{
  "norm_place": "pre",
  "lr_head": 0.0139,
  "max_seq_len": 1024
}
Below are experts of layer 5 (counted from 0) of a mixture-of-experts language model. Rows are named router (the router's row for the expert), gate (a neuron's input weights, with its number), up (a neuron's input weights, with its number), down (a neuron's output weights, with its number) and show model dimensions 0-159. Each number is 200 + 20 x the weight over its row's rms, rounded and kept within 0 to 999.
After each expert's rows: "mostly gets" lists some tokens that are sent to it at least half of the time; "raises" lists some tokens whose logits its average output raises strongly, later layers aside. This comes from a sample of Wikipedia text that the model never trained on.

# expert 60
router,201,214,218,172,194,197,181,167,210,191,198,192,233,173,193,212,201,221,213,183,229,172,154,196,209,212,186,194,214,214,171,188,206,226,243,194,193,210,225,167,180,171,212,192,215,205,179,203,218,209,218,195,218,220,206,205,214,201,194,197,203,182,214,243,200,191,204,143,214,228,205,179,200,213,190,237,197,189,174,207,199,174,207,186,187,207,193,191,222,216,174,222,229,195,215,229,188,238,203,221,178,209,229,189,208,156,195,226,188,218,175,177,168,188,167,194,189,188,200,167,199,193,213,201,200,213,201,202,214,170,172,161,191,215,188,212,185,195,147,249,210,186,211,235,174,221,239,205,192,199,217,231,184,179,178,188,203,170,191,201
gate0,200,167,207,175,191,180,194,213,204,223,210,202,208,216,235,206,239,198,196,192,214,170,201,203,224,177,237,216,221,204,198,221,203,187,218,201,176,194,225,217,226,190,205,167,180,217,200,171,204,201,207,226,233,219,189,197,233,207,188,177,206,212,214,175,220,217,176,194,184,185,219,172,184,200,224,207,219,202,176,184,188,153,228,203,216,187,180,168,227,202,186,232,200,193,200,233,196,222,210,207,213,228,174,170,205,206,226,189,199,224,204,164,208,226,199,217,199,216,202,171,212,181,181,171,192,202,198,252,207,218,242,240,190,202,179,198,203,180,163,215,172,204,219,206,183,205,212,172,230,205,227,190,232,173,240,164,200,228,171,200
up0,174,151,202,180,205,196,192,217,225,212,217,216,195,236,179,226,223,198,158,193,190,177,193,218,190,189,222,195,214,210,212,196,233,199,200,205,183,207,220,210,238,194,170,204,194,203,170,181,203,213,207,221,238,242,195,206,210,189,192,178,198,214,212,189,190,180,190,201,191,211,195,165,207,177,225,212,218,219,153,164,188,165,229,194,191,212,195,170,196,211,196,238,204,207,186,209,202,189,202,203,184,223,165,174,199,221,210,212,192,217,193,161,210,226,191,201,238,227,218,146,227,194,192,177,187,201,205,247,197,193,243,238,190,225,187,197,196,200,184,221,213,200,240,207,172,209,210,197,202,206,221,197,218,201,219,180,187,197,154,168
down0,212,195,192,190,174,214,219,206,178,188,193,194,208,214,213,213,198,234,214,222,192,230,195,212,195,208,199,224,182,186,252,197,229,209,240,230,245,167,205,204,205,194,183,209,221,183,205,212,177,203,205,188,197,223,246,179,185,169,195,204,198,190,219,219,189,224,208,198,233,199,172,206,184,190,184,191,193,174,214,202,212,166,189,231,197,216,191,229,200,181,220,206,189,201,184,220,210,177,215,193,207,211,212,207,215,199,208,183,220,199,197,217,194,189,227,219,181,145,200,194,175,198,194,200,244,227,238,252,234,221,174,185,197,214,233,209,170,235,162,190,178,207,185,215,184,199,233,154,215,216,167,213,172,189,190,206,207,192,233,197
mostly gets: " |", "---|---|---|---|", " \\", ";", "\\", " played"
raises: "\n", " ", "y"

# expert 30
router,220,223,240,177,221,200,183,180,221,171,208,183,223,186,186,221,220,211,223,175,219,177,174,165,237,198,193,204,206,211,213,182,180,213,214,168,229,230,194,209,181,210,220,223,228,222,186,210,213,199,220,185,232,223,189,229,227,179,190,215,221,187,209,213,211,213,200,171,223,238,172,198,179,210,171,222,226,182,192,229,176,177,193,194,177,214,168,191,237,223,166,200,226,187,220,229,216,185,207,202,220,182,217,199,187,183,179,221,206,217,177,169,176,179,196,178,181,197,191,195,200,176,238,198,198,206,214,184,222,191,174,179,187,205,203,215,167,204,177,233,226,190,169,205,182,226,220,192,210,180,210,209,183,165,165,207,219,208,170,193
gate0,196,194,220,185,189,169,213,168,223,159,198,175,184,200,163,197,212,204,208,218,218,249,187,180,210,197,223,177,211,226,181,172,201,164,183,163,228,197,251,225,194,212,218,200,195,208,195,181,177,193,180,217,243,184,181,205,212,206,194,195,193,223,212,220,216,164,221,196,175,253,208,180,181,211,207,209,203,186,211,230,197,203,208,203,197,197,139,199,178,226,200,183,212,187,138,166,234,221,202,205,229,202,231,202,204,217,208,184,213,206,188,247,190,182,206,185,201,206,181,211,202,202,201,183,220,200,198,206,188,212,163,192,232,181,205,203,202,198,196,222,195,209,184,181,153,205,190,221,211,205,201,208,220,195,169,199,195,206,198,224
up0,218,202,188,193,184,200,191,207,202,195,182,184,211,154,181,199,209,171,187,191,190,183,214,241,238,192,183,210,185,196,194,203,209,231,216,213,161,224,203,224,179,195,192,186,203,203,186,217,208,194,222,205,180,215,190,208,236,207,217,201,185,186,183,211,204,238,216,147,203,170,236,203,216,191,189,218,195,175,213,190,166,206,204,194,166,187,213,204,201,186,236,207,204,201,239,193,168,234,217,191,190,210,215,232,222,198,170,205,209,181,194,194,193,179,187,170,190,177,193,211,193,269,213,185,220,172,230,216,207,196,194,194,205,209,252,212,173,240,179,157,209,201,203,202,229,206,207,200,154,171,210,210,230,219,174,210,212,203,184,225
down0,211,183,202,212,204,233,179,187,192,215,217,220,171,213,233,208,193,214,240,202,196,178,189,210,217,229,163,200,187,215,202,206,177,228,220,213,181,212,189,181,203,219,228,206,194,211,182,222,211,164,233,162,199,209,181,204,224,166,204,174,222,169,211,207,187,241,217,187,214,198,205,199,191,214,210,200,219,189,198,185,170,204,204,215,206,206,236,235,220,214,199,172,155,220,183,179,249,224,183,181,202,198,196,184,220,204,164,204,219,242,210,173,219,191,202,179,211,238,191,212,159,232,190,213,177,179,224,219,236,213,178,208,205,213,221,183,189,213,220,185,177,228,210,162,215,193,177,188,205,157,217,214,212,181,181,184,188,210,204,188
mostly gets: " Position", "ular", "cular", "les", " Type", " ship"
raises: "water", "ium", "row", "aba", "ano", "field"

# expert 66
router,207,216,224,182,202,200,177,181,226,184,191,168,222,180,193,198,217,208,205,135,233,158,213,194,215,228,185,186,220,210,224,189,130,204,208,196,199,210,183,197,177,225,233,242,217,225,187,213,208,195,215,187,220,228,198,194,199,208,185,228,223,201,214,216,192,190,197,187,214,223,162,196,198,201,206,235,218,159,176,216,188,204,189,237,183,198,190,202,229,219,184,170,208,192,202,209,247,207,212,185,227,207,191,182,201,191,200,233,204,200,181,195,194,194,208,190,174,198,204,214,195,201,226,202,192,214,221,201,233,190,191,175,152,196,186,227,182,208,171,248,195,199,197,206,204,197,232,181,198,208,204,202,197,194,177,181,204,165,151,216
gate0,200,208,170,217,174,200,231,189,232,183,202,192,212,198,238,214,185,191,215,233,203,209,203,203,191,225,227,189,206,192,244,232,228,204,194,186,217,220,226,184,218,181,192,190,210,178,219,186,222,230,192,232,200,155,184,194,220,194,224,200,206,182,209,190,222,217,212,221,218,196,185,214,174,176,221,197,194,182,194,216,182,189,233,179,195,201,206,185,200,199,229,217,195,168,180,205,196,213,212,189,167,177,209,200,230,190,212,194,221,180,210,190,205,191,225,193,214,199,221,167,212,219,173,183,200,199,254,244,228,208,201,164,183,181,221,216,222,191,190,181,203,180,179,150,207,183,181,198,232,218,158,167,231,158,164,223,209,187,218,194
up0,201,184,203,170,195,187,209,219,187,229,212,202,211,191,182,187,180,213,213,204,198,167,177,188,146,188,155,210,234,207,225,204,204,177,225,244,194,215,230,184,231,190,202,191,214,240,173,216,212,196,212,217,202,229,227,195,197,213,173,178,208,197,200,183,187,204,183,220,196,199,215,197,208,200,210,200,197,259,200,192,211,206,209,200,205,221,183,191,202,182,213,197,191,230,235,178,205,187,193,190,212,211,228,187,147,185,221,213,201,209,233,198,191,199,165,208,195,215,194,208,145,217,203,192,203,219,180,176,171,213,229,225,209,219,168,197,178,218,196,199,233,168,203,232,217,206,191,203,179,182,253,209,190,249,204,159,187,193,202,206
down0,219,170,171,203,213,196,196,208,163,235,233,196,166,192,218,201,230,212,199,201,196,205,254,196,176,196,214,222,182,200,221,169,195,225,226,198,199,164,196,180,167,224,216,239,195,221,205,230,203,194,227,197,186,194,204,184,205,205,183,199,215,228,233,202,161,187,184,194,196,192,202,181,205,227,181,198,203,149,216,195,200,207,198,214,150,154,224,197,227,184,175,183,196,156,198,175,182,210,203,165,220,207,177,186,209,209,181,216,177,220,183,200,200,187,246,218,216,196,178,211,242,221,224,228,166,192,205,203,206,193,195,200,174,187,189,215,202,191,176,158,225,219,201,193,180,186,196,171,212,194,197,201,190,185,226,191,210,187,210,213
mostly gets: " ", "–", "/"
raises: ").", "fa", "towards", "a", "ice"

# expert 117
router,234,221,219,171,218,193,172,182,211,182,207,182,229,184,177,229,225,228,215,180,213,179,184,185,229,194,192,185,216,215,199,188,183,235,212,169,214,223,211,206,177,224,216,230,222,221,173,203,228,183,216,178,224,231,193,217,213,175,202,235,212,183,221,213,230,220,179,184,222,233,175,195,181,223,186,225,217,172,183,227,182,174,195,205,176,204,175,187,226,230,168,191,237,179,205,232,217,189,211,215,217,199,220,196,195,173,171,210,193,227,175,186,189,196,192,177,168,207,198,194,195,169,236,183,193,211,214,175,210,175,167,183,193,198,214,211,175,203,199,218,215,174,173,207,180,225,225,187,196,176,203,199,195,173,161,206,223,200,173,194
gate0,170,231,221,158,211,192,176,201,190,202,215,175,162,229,206,222,227,209,188,166,220,213,203,217,192,188,183,210,199,197,190,151,249,215,195,181,233,202,226,206,207,211,202,216,199,203,213,225,229,201,220,179,195,207,185,192,199,168,162,216,197,190,221,192,210,192,168,213,190,241,182,190,221,165,171,211,182,152,200,222,209,201,180,204,196,193,179,201,148,183,175,187,242,201,165,236,195,189,210,182,179,172,214,196,212,203,216,212,195,197,205,174,178,171,188,204,196,213,199,185,218,179,252,193,152,207,194,213,195,227,185,183,199,189,215,228,190,199,204,177,216,187,203,195,167,215,205,214,213,182,222,195,177,214,211,201,229,224,197,197
up0,194,220,218,204,173,222,197,185,191,187,225,222,182,178,204,208,171,225,223,173,168,202,188,211,166,204,198,191,195,186,205,209,203,186,178,204,226,217,213,204,192,163,185,190,245,232,213,180,197,209,195,238,231,187,192,178,212,197,223,156,193,196,190,192,185,202,203,187,196,167,182,195,178,187,204,209,229,221,242,226,214,225,243,251,176,172,221,188,228,218,199,201,190,157,232,172,209,189,193,195,220,190,163,219,194,178,178,210,201,213,183,200,191,197,213,182,201,225,232,187,195,175,189,168,250,202,194,222,202,204,203,203,206,197,175,220,195,215,193,205,202,157,185,220,242,216,202,230,168,229,224,189,211,186,201,196,210,200,171,184
down0,177,221,243,221,190,199,159,208,192,190,179,214,192,195,224,216,208,192,201,203,209,183,210,223,203,223,198,216,236,171,207,195,180,209,178,190,186,188,217,196,216,185,222,214,184,214,181,195,201,191,195,179,178,215,224,189,171,176,162,248,227,203,187,231,212,199,184,199,161,199,196,226,202,203,228,208,206,193,212,232,192,207,179,222,188,175,174,209,163,213,182,194,202,201,212,202,160,194,208,192,212,192,197,225,205,192,216,190,191,208,193,217,193,170,216,210,205,206,203,235,169,241,211,203,200,176,223,205,179,202,180,202,157,167,251,140,215,188,171,197,202,194,213,172,185,234,193,203,186,222,234,186,215,215,201,185,231,191,226,253
mostly gets: "vic", " And", " Dev", " classification", "ment", " election"
raises: "ped", "ious", "ative", " Species", "ping", "ations"

# expert 3
router,226,230,218,170,223,199,178,197,206,179,204,187,236,177,179,226,233,225,214,165,229,167,189,186,221,197,187,182,203,220,211,185,173,222,216,166,218,225,202,207,176,225,211,224,228,222,181,216,221,177,210,174,221,220,194,216,215,189,193,218,209,177,213,212,228,204,184,171,217,227,178,204,178,216,171,231,214,171,194,216,187,192,187,194,176,207,172,191,229,226,165,205,229,179,206,219,232,197,204,211,210,183,212,210,191,175,175,211,191,231,179,165,181,184,184,184,171,210,192,187,198,182,230,189,197,181,209,170,207,180,166,183,183,209,212,219,179,204,198,212,231,174,169,214,187,223,233,201,197,168,209,196,187,161,175,202,216,198,165,208
gate2,203,258,233,193,201,196,142,204,174,230,187,196,175,216,207,219,209,189,187,180,209,203,208,188,198,218,226,197,217,187,191,201,171,218,219,179,221,208,213,212,210,226,229,236,199,225,206,193,206,210,258,199,198,202,210,203,192,190,188,182,198,169,186,170,201,200,198,180,218,211,209,184,203,225,218,220,231,177,227,212,181,177,197,226,240,211,169,186,218,191,177,203,202,173,189,216,205,207,216,189,200,241,207,180,183,228,188,199,183,192,190,162,177,198,173,174,184,224,245,216,189,214,218,217,224,201,221,193,185,190,250,185,184,252,189,228,190,214,188,203,202,183,166,182,194,183,216,180,224,206,221,197,172,171,216,215,208,201,212,209
up2,189,192,182,204,217,198,219,191,188,160,199,211,199,177,214,216,184,213,167,175,207,205,201,182,183,213,232,184,217,213,180,209,198,223,167,198,199,216,224,214,157,179,170,187,240,211,198,160,193,183,187,194,222,209,202,202,195,186,187,178,209,188,173,207,221,237,200,245,170,176,216,201,182,220,210,188,181,182,193,212,215,222,211,221,197,209,181,183,181,205,136,196,174,218,216,207,202,222,171,214,220,219,207,216,198,206,219,216,193,213,211,194,233,193,210,171,245,220,184,222,222,218,201,156,204,197,204,179,228,217,189,180,203,210,212,200,199,187,167,238,179,211,169,204,208,183,223,176,238,233,193,197,174,240,237,201,180,174,209,189
down2,190,186,203,205,220,195,207,209,191,205,215,198,199,196,198,202,203,182,186,206,179,235,223,208,221,180,213,201,207,154,183,176,208,224,201,159,212,205,265,183,182,189,247,179,201,211,224,218,205,204,192,207,148,180,186,197,207,170,171,205,205,173,239,178,190,249,183,223,238,196,232,195,202,202,227,190,218,164,192,189,225,198,183,176,206,205,194,204,189,217,223,188,193,165,211,196,147,198,204,185,185,192,161,193,192,208,230,167,225,201,205,204,160,202,188,203,221,202,223,193,197,199,227,249,188,200,185,186,199,220,233,230,214,203,199,203,217,200,190,195,215,198,212,234,209,193,197,187,228,205,168,196,213,196,191,175,243,215,205,204
mostly gets: " High", " Dec", " high", " Ex", " Add", " Three"
raises: "ho", " and", "stream"

# expert 53
router,213,219,231,163,220,196,187,176,215,179,211,181,243,189,185,234,237,220,227,184,225,164,169,175,234,202,179,194,214,207,207,179,180,216,220,161,217,231,204,206,179,222,203,228,222,215,187,202,221,195,210,187,230,226,209,219,225,194,188,217,209,195,217,209,225,203,187,173,216,237,178,192,185,219,189,233,229,187,202,227,177,190,187,203,177,206,180,198,233,227,172,200,233,186,207,221,220,191,205,214,221,190,225,204,192,177,169,217,186,229,177,175,181,188,204,172,174,205,180,187,189,172,235,182,195,208,211,182,191,195,184,186,181,199,208,215,170,203,186,222,227,188,180,211,181,206,235,192,192,168,208,185,180,174,175,217,224,203,166,194
gate0,199,186,217,198,162,191,189,167,194,189,177,167,193,187,196,212,170,199,200,211,217,184,185,184,177,223,197,188,196,200,208,182,177,222,183,194,195,209,189,156,196,193,201,211,229,224,185,196,189,243,191,216,198,207,228,199,233,196,221,182,223,203,182,186,232,224,208,199,198,217,177,147,201,186,194,187,204,179,200,227,205,194,171,223,204,219,192,188,258,216,223,216,233,210,170,205,200,248,231,201,210,182,199,145,164,213,197,215,217,215,209,187,198,194,206,215,202,196,173,204,225,233,186,227,191,209,211,192,220,222,189,203,212,186,213,205,190,203,184,212,186,151,165,200,195,173,241,212,227,225,203,193,211,202,153,237,222,191,178,219
up0,171,213,177,201,229,188,185,189,202,205,195,229,208,209,187,207,208,200,202,236,187,216,199,240,235,211,192,185,185,208,208,236,179,190,211,227,230,226,196,231,204,171,200,182,184,197,222,186,187,187,210,239,189,192,142,234,184,199,196,230,216,194,200,200,218,172,182,236,183,211,185,167,164,159,223,198,193,198,183,188,240,222,214,201,181,222,185,181,226,182,228,178,166,242,227,183,196,193,186,189,194,190,183,230,188,189,186,203,181,234,206,201,164,204,209,216,199,210,254,202,223,251,190,197,205,186,241,194,190,208,180,210,207,202,188,200,175,201,197,209,200,190,189,189,210,186,203,183,185,208,190,185,222,205,230,168,184,205,172,180
down0,185,185,203,227,200,198,192,213,194,209,240,196,165,228,184,203,219,208,204,210,172,205,207,186,194,221,193,221,179,208,193,165,222,200,209,185,173,227,221,183,229,208,192,167,205,205,206,191,207,222,215,218,216,220,222,173,231,214,184,194,206,186,201,175,228,224,227,172,204,205,168,192,191,217,218,259,226,230,220,169,171,219,193,223,208,231,193,216,186,201,184,239,186,196,198,184,213,185,214,216,201,223,219,208,212,234,191,198,207,184,191,178,206,189,183,210,200,239,174,190,178,207,236,181,182,224,235,203,188,206,175,230,209,219,160,214,172,173,201,183,178,240,203,202,248,185,200,169,183,160,235,205,210,227,205,193,200,186,217,216
mostly gets: " August", " law", " Australian", " road", " football", " Russian"
raises: "ı", "inomial", " designer"

# expert 59
router,214,228,203,166,207,181,167,191,209,187,205,182,176,209,188,207,221,205,205,187,205,169,182,183,185,228,184,262,211,215,185,195,180,208,194,199,192,224,229,181,180,201,201,230,207,214,179,198,210,170,221,200,237,219,194,204,206,178,203,191,217,194,214,224,215,239,189,193,207,194,188,179,170,245,153,201,228,201,178,255,196,193,219,217,193,197,186,191,242,219,191,212,212,183,228,205,199,209,210,204,205,192,237,181,151,181,183,225,164,205,178,171,187,151,178,196,199,199,173,229,194,204,186,209,207,189,203,182,201,234,199,174,200,201,188,221,194,203,214,221,201,178,194,212,195,228,204,153,221,197,241,219,209,191,185,200,220,202,192,233
gate0,192,196,217,223,194,189,185,175,179,230,178,187,202,175,186,185,190,209,188,195,216,202,188,177,228,183,183,188,162,189,200,177,209,168,208,197,197,198,235,208,161,184,203,223,185,141,194,186,193,196,181,228,198,197,223,167,222,194,205,186,219,201,219,188,190,165,212,191,211,206,191,226,166,221,176,192,175,170,197,188,159,177,184,201,166,182,208,243,209,199,198,170,224,189,181,221,213,198,193,201,207,205,168,155,200,200,231,171,154,193,213,217,210,208,208,209,221,215,214,184,212,175,220,203,237,188,214,182,193,220,186,234,158,216,199,193,209,222,226,229,172,223,219,240,212,219,180,192,193,186,187,207,195,188,182,241,211,225,208,194
up0,230,184,211,188,197,212,185,214,201,169,202,210,204,207,216,180,211,185,225,190,209,237,233,184,196,237,205,212,175,218,187,203,178,221,214,231,178,229,184,169,217,207,205,201,173,203,228,216,218,201,215,151,201,214,185,174,179,199,167,206,184,204,175,199,185,207,225,182,213,213,172,213,234,185,191,202,206,207,155,167,211,196,196,174,190,231,198,204,195,186,193,233,187,201,190,201,204,193,181,196,200,188,212,188,216,196,218,220,241,200,229,194,211,189,192,180,195,226,186,213,201,208,213,192,203,194,178,217,201,186,229,231,223,182,253,235,154,152,231,181,204,184,214,213,199,194,223,155,252,205,199,167,192,173,212,237,199,194,213,193
down0,189,221,219,175,219,181,218,165,207,232,162,188,177,192,209,200,188,179,200,201,221,179,201,216,232,171,186,200,180,195,218,199,197,199,184,204,199,201,232,198,187,187,189,218,211,198,222,203,184,197,195,231,187,189,159,186,181,237,236,212,185,185,223,185,203,228,213,201,216,164,190,199,192,242,199,207,193,185,199,180,198,184,201,221,195,214,201,184,187,213,170,162,216,207,204,239,212,215,193,208,178,192,155,182,177,193,193,218,198,167,197,233,172,231,209,194,220,193,177,180,179,161,193,208,228,193,168,185,212,215,168,224,242,215,196,201,226,206,220,187,209,240,183,197,201,214,193,199,187,161,186,206,189,182,223,233,266,223,179,179
mostly gets: "ers", "ated", "ations", "ions", "ities", "ted"
raises: ",", " of", ".", ";", "\n", " in"

# expert 87
router,223,222,228,179,221,197,186,182,213,171,208,180,244,184,176,221,216,222,215,175,212,168,177,175,236,205,191,184,201,220,207,188,170,231,209,168,212,218,198,206,183,211,220,227,231,218,178,196,228,190,228,186,233,219,190,230,211,181,194,230,219,175,219,220,220,215,195,172,222,229,166,193,179,220,181,231,235,166,190,225,187,183,192,203,185,201,183,186,226,224,174,200,219,187,207,227,208,194,204,210,221,191,226,212,192,175,178,213,202,217,164,176,170,185,199,182,173,217,192,204,188,179,229,177,182,199,211,174,208,194,176,179,186,202,216,209,176,194,191,232,220,179,167,215,171,222,227,191,195,175,219,204,191,172,176,199,216,217,175,197
gate0,229,229,218,195,192,182,177,200,165,171,197,231,246,183,194,212,203,241,194,218,194,221,144,209,192,183,168,216,209,174,206,194,174,227,190,188,203,201,216,163,176,192,251,214,217,182,200,241,219,208,243,214,202,213,223,184,182,202,166,222,223,201,178,212,191,217,203,194,210,196,185,189,196,218,203,193,199,206,220,182,185,224,203,209,199,212,217,192,216,199,161,213,197,183,217,201,240,199,225,196,213,184,222,200,192,231,184,195,218,175,192,192,166,177,183,182,191,183,150,241,178,171,202,207,221,185,232,200,210,186,209,185,200,214,240,220,211,210,194,214,201,173,173,212,193,200,236,210,203,215,222,184,186,213,209,183,212,245,200,194
up0,219,182,192,166,173,216,223,250,188,175,198,205,224,211,180,195,155,221,221,214,205,168,201,210,238,224,230,229,215,193,216,219,191,186,196,214,196,209,196,250,201,174,226,204,174,197,208,194,212,165,199,220,193,199,194,207,219,218,213,189,166,193,210,216,199,250,215,211,159,207,181,194,179,162,204,177,209,211,182,188,198,199,235,204,190,204,180,195,194,199,184,198,197,208,211,184,220,155,192,192,213,196,232,192,205,236,214,205,233,172,174,227,182,164,212,212,184,208,227,191,225,188,204,174,235,226,206,177,177,217,159,219,175,191,208,198,202,217,242,214,187,214,211,196,224,181,232,215,186,208,197,184,218,212,190,171,189,198,216,220
down0,192,210,235,240,180,231,198,234,192,170,218,223,240,210,205,209,186,234,238,210,209,210,215,182,199,210,200,200,207,224,201,236,223,213,194,194,219,183,203,210,248,197,153,205,221,202,207,179,231,179,181,212,210,191,188,176,192,207,215,226,157,200,208,222,205,219,217,200,180,187,201,192,173,180,197,205,198,217,207,182,150,187,181,199,203,217,188,165,210,232,239,214,167,198,195,219,206,210,182,198,176,185,218,213,220,210,213,209,196,169,196,167,173,200,200,203,188,176,213,237,195,206,197,208,212,179,182,203,180,210,191,219,185,223,190,232,184,206,174,164,220,177,149,192,223,193,225,234,201,190,199,195,215,223,189,191,226,162,214,175
mostly gets: " image", "ular", " Fo", "ino", " scene", " Trail"
raises: "ments", "ities", "heim"

# expert 49
router,221,217,202,191,200,172,200,203,237,191,209,188,229,190,204,194,194,220,226,163,234,168,162,174,216,213,178,215,195,222,228,200,171,204,190,169,204,198,232,165,194,185,239,225,219,207,203,209,218,204,202,186,197,230,192,215,186,185,197,220,213,190,230,206,232,216,207,199,202,222,192,187,145,188,197,218,203,178,199,236,157,203,177,179,191,191,202,174,207,204,164,200,218,205,232,235,249,192,216,183,219,202,212,183,205,176,206,186,209,200,199,201,200,185,162,199,194,206,201,200,225,196,225,160,210,197,195,202,200,163,193,211,203,207,223,212,198,218,230,239,239,188,172,240,189,195,222,211,182,198,222,167,202,175,189,227,212,212,168,220
gate1,205,214,215,225,220,208,193,190,166,190,200,175,194,206,193,232,208,159,221,185,205,207,167,210,222,206,222,201,157,186,219,194,204,171,217,192,173,193,193,217,186,165,208,194,174,196,177,183,160,200,207,193,190,188,158,221,217,156,208,194,219,162,197,190,228,210,212,199,218,207,204,204,213,176,212,230,172,207,150,172,199,189,232,192,227,188,179,203,203,192,193,193,207,212,189,151,184,202,214,192,208,187,218,212,188,200,177,204,226,229,188,244,223,196,228,190,198,178,162,166,202,179,181,208,228,223,217,200,202,191,198,205,198,230,204,177,185,164,240,208,223,214,222,185,209,158,238,194,218,181,177,189,205,195,178,194,175,169,208,182
up1,209,224,193,245,219,221,223,206,212,224,171,233,185,218,200,237,197,214,194,193,263,204,183,200,242,204,169,186,195,202,227,245,205,150,219,149,206,166,207,176,191,182,189,243,174,206,190,204,218,216,181,214,178,203,187,210,212,178,206,182,220,191,219,196,207,172,207,187,200,180,158,205,207,216,240,177,206,210,210,181,218,205,203,198,187,233,199,200,207,192,184,215,175,206,191,207,194,201,231,205,205,172,189,195,215,226,204,209,195,192,201,203,209,201,150,244,210,185,192,186,172,206,202,239,198,192,256,225,188,189,202,217,205,198,202,170,228,213,205,190,186,197,199,202,208,205,181,199,218,211,144,216,202,196,203,195,204,193,196,195
down1,201,220,185,193,242,195,164,214,194,196,247,186,162,204,189,224,250,195,181,183,172,149,199,170,172,212,239,203,184,199,218,178,193,205,209,216,200,212,180,209,179,220,225,187,207,168,206,186,181,201,198,192,236,189,257,144,202,189,171,217,234,195,172,202,218,182,200,170,178,233,177,170,224,207,202,190,198,218,196,211,213,186,179,219,213,188,205,205,223,233,213,202,223,194,205,174,189,206,183,199,192,202,175,198,190,173,194,210,190,192,254,193,192,183,201,210,216,187,202,216,191,201,214,211,182,168,224,204,227,204,170,179,165,187,191,194,187,211,211,204,183,172,241,192,210,224,210,208,189,192,184,194,227,181,195,192,199,198,206,171
mostly gets: ".", ").", ".\"", "\".", "2", "%"
raises: "5", "6", "4", "7", "9", "3"

# expert 14
router,221,220,231,174,231,197,176,200,220,175,213,188,250,189,180,220,238,219,213,174,216,189,167,179,212,204,194,187,215,227,213,191,177,230,204,172,214,234,203,202,181,206,209,221,228,228,173,213,233,170,208,169,222,208,193,236,225,185,196,231,216,193,218,218,208,206,182,181,215,211,191,190,176,220,182,217,225,180,209,227,187,189,202,196,176,211,162,191,221,224,159,196,232,190,194,217,231,198,196,211,220,189,212,192,205,169,174,207,194,235,169,185,181,196,193,171,171,205,184,200,193,169,237,185,201,180,209,187,207,177,169,183,193,208,219,210,161,183,200,217,233,191,184,206,193,216,228,194,187,187,217,189,188,176,175,207,232,216,172,202
gate0,216,213,213,209,227,174,200,203,224,195,208,216,191,200,188,236,198,199,206,171,208,180,225,199,247,201,181,186,199,238,224,194,184,174,232,216,200,192,206,194,202,221,199,200,243,194,202,197,210,194,206,142,208,195,150,200,212,216,208,242,192,215,191,240,193,217,190,197,188,206,179,169,199,200,180,199,252,210,195,211,217,209,182,223,154,227,169,182,192,180,220,187,202,192,207,193,217,170,200,202,179,189,224,200,203,181,166,210,203,195,206,172,198,202,203,211,186,199,146,176,212,179,236,183,186,201,189,170,219,207,170,217,183,219,199,197,173,213,181,209,178,225,218,223,175,211,251,192,232,221,182,229,223,203,190,220,186,220,179,203
up0,168,194,193,189,200,187,183,162,192,219,216,204,197,186,180,191,187,145,210,186,191,180,224,199,234,177,179,198,201,252,161,204,160,174,214,200,179,218,234,205,199,215,202,210,246,192,165,188,202,197,192,200,203,177,168,212,175,211,225,206,199,217,209,209,168,194,214,199,178,206,216,204,194,213,199,209,229,210,224,232,186,234,200,217,178,180,195,172,222,201,211,195,237,228,185,191,201,241,204,248,181,186,192,181,229,199,211,226,215,173,182,192,204,213,216,181,210,192,232,181,220,224,206,168,207,197,164,156,201,206,194,202,188,191,216,228,217,196,210,223,189,195,241,232,215,229,235,173,206,214,199,227,202,207,182,195,202,203,207,206
down0,215,182,216,196,196,229,182,236,201,202,204,221,146,184,174,172,208,196,181,188,214,200,236,186,220,203,203,190,208,198,201,188,223,210,194,259,189,194,237,202,216,195,206,214,185,198,173,194,145,197,234,186,195,175,184,233,189,225,208,213,216,192,219,151,245,199,198,172,140,215,204,205,211,196,222,187,187,205,209,245,190,184,179,216,189,218,236,204,191,180,230,194,172,195,206,166,179,216,184,188,179,181,199,196,196,212,219,228,218,220,199,201,185,217,188,207,168,207,203,194,194,199,211,204,191,158,214,189,189,161,208,204,190,187,204,196,197,187,175,172,196,230,192,192,214,217,231,200,208,218,177,182,202,224,233,213,211,239,214,206
mostly gets: " An", " an", " four", " All", " many", " six"
raises: "du", "dia", "den", "tric"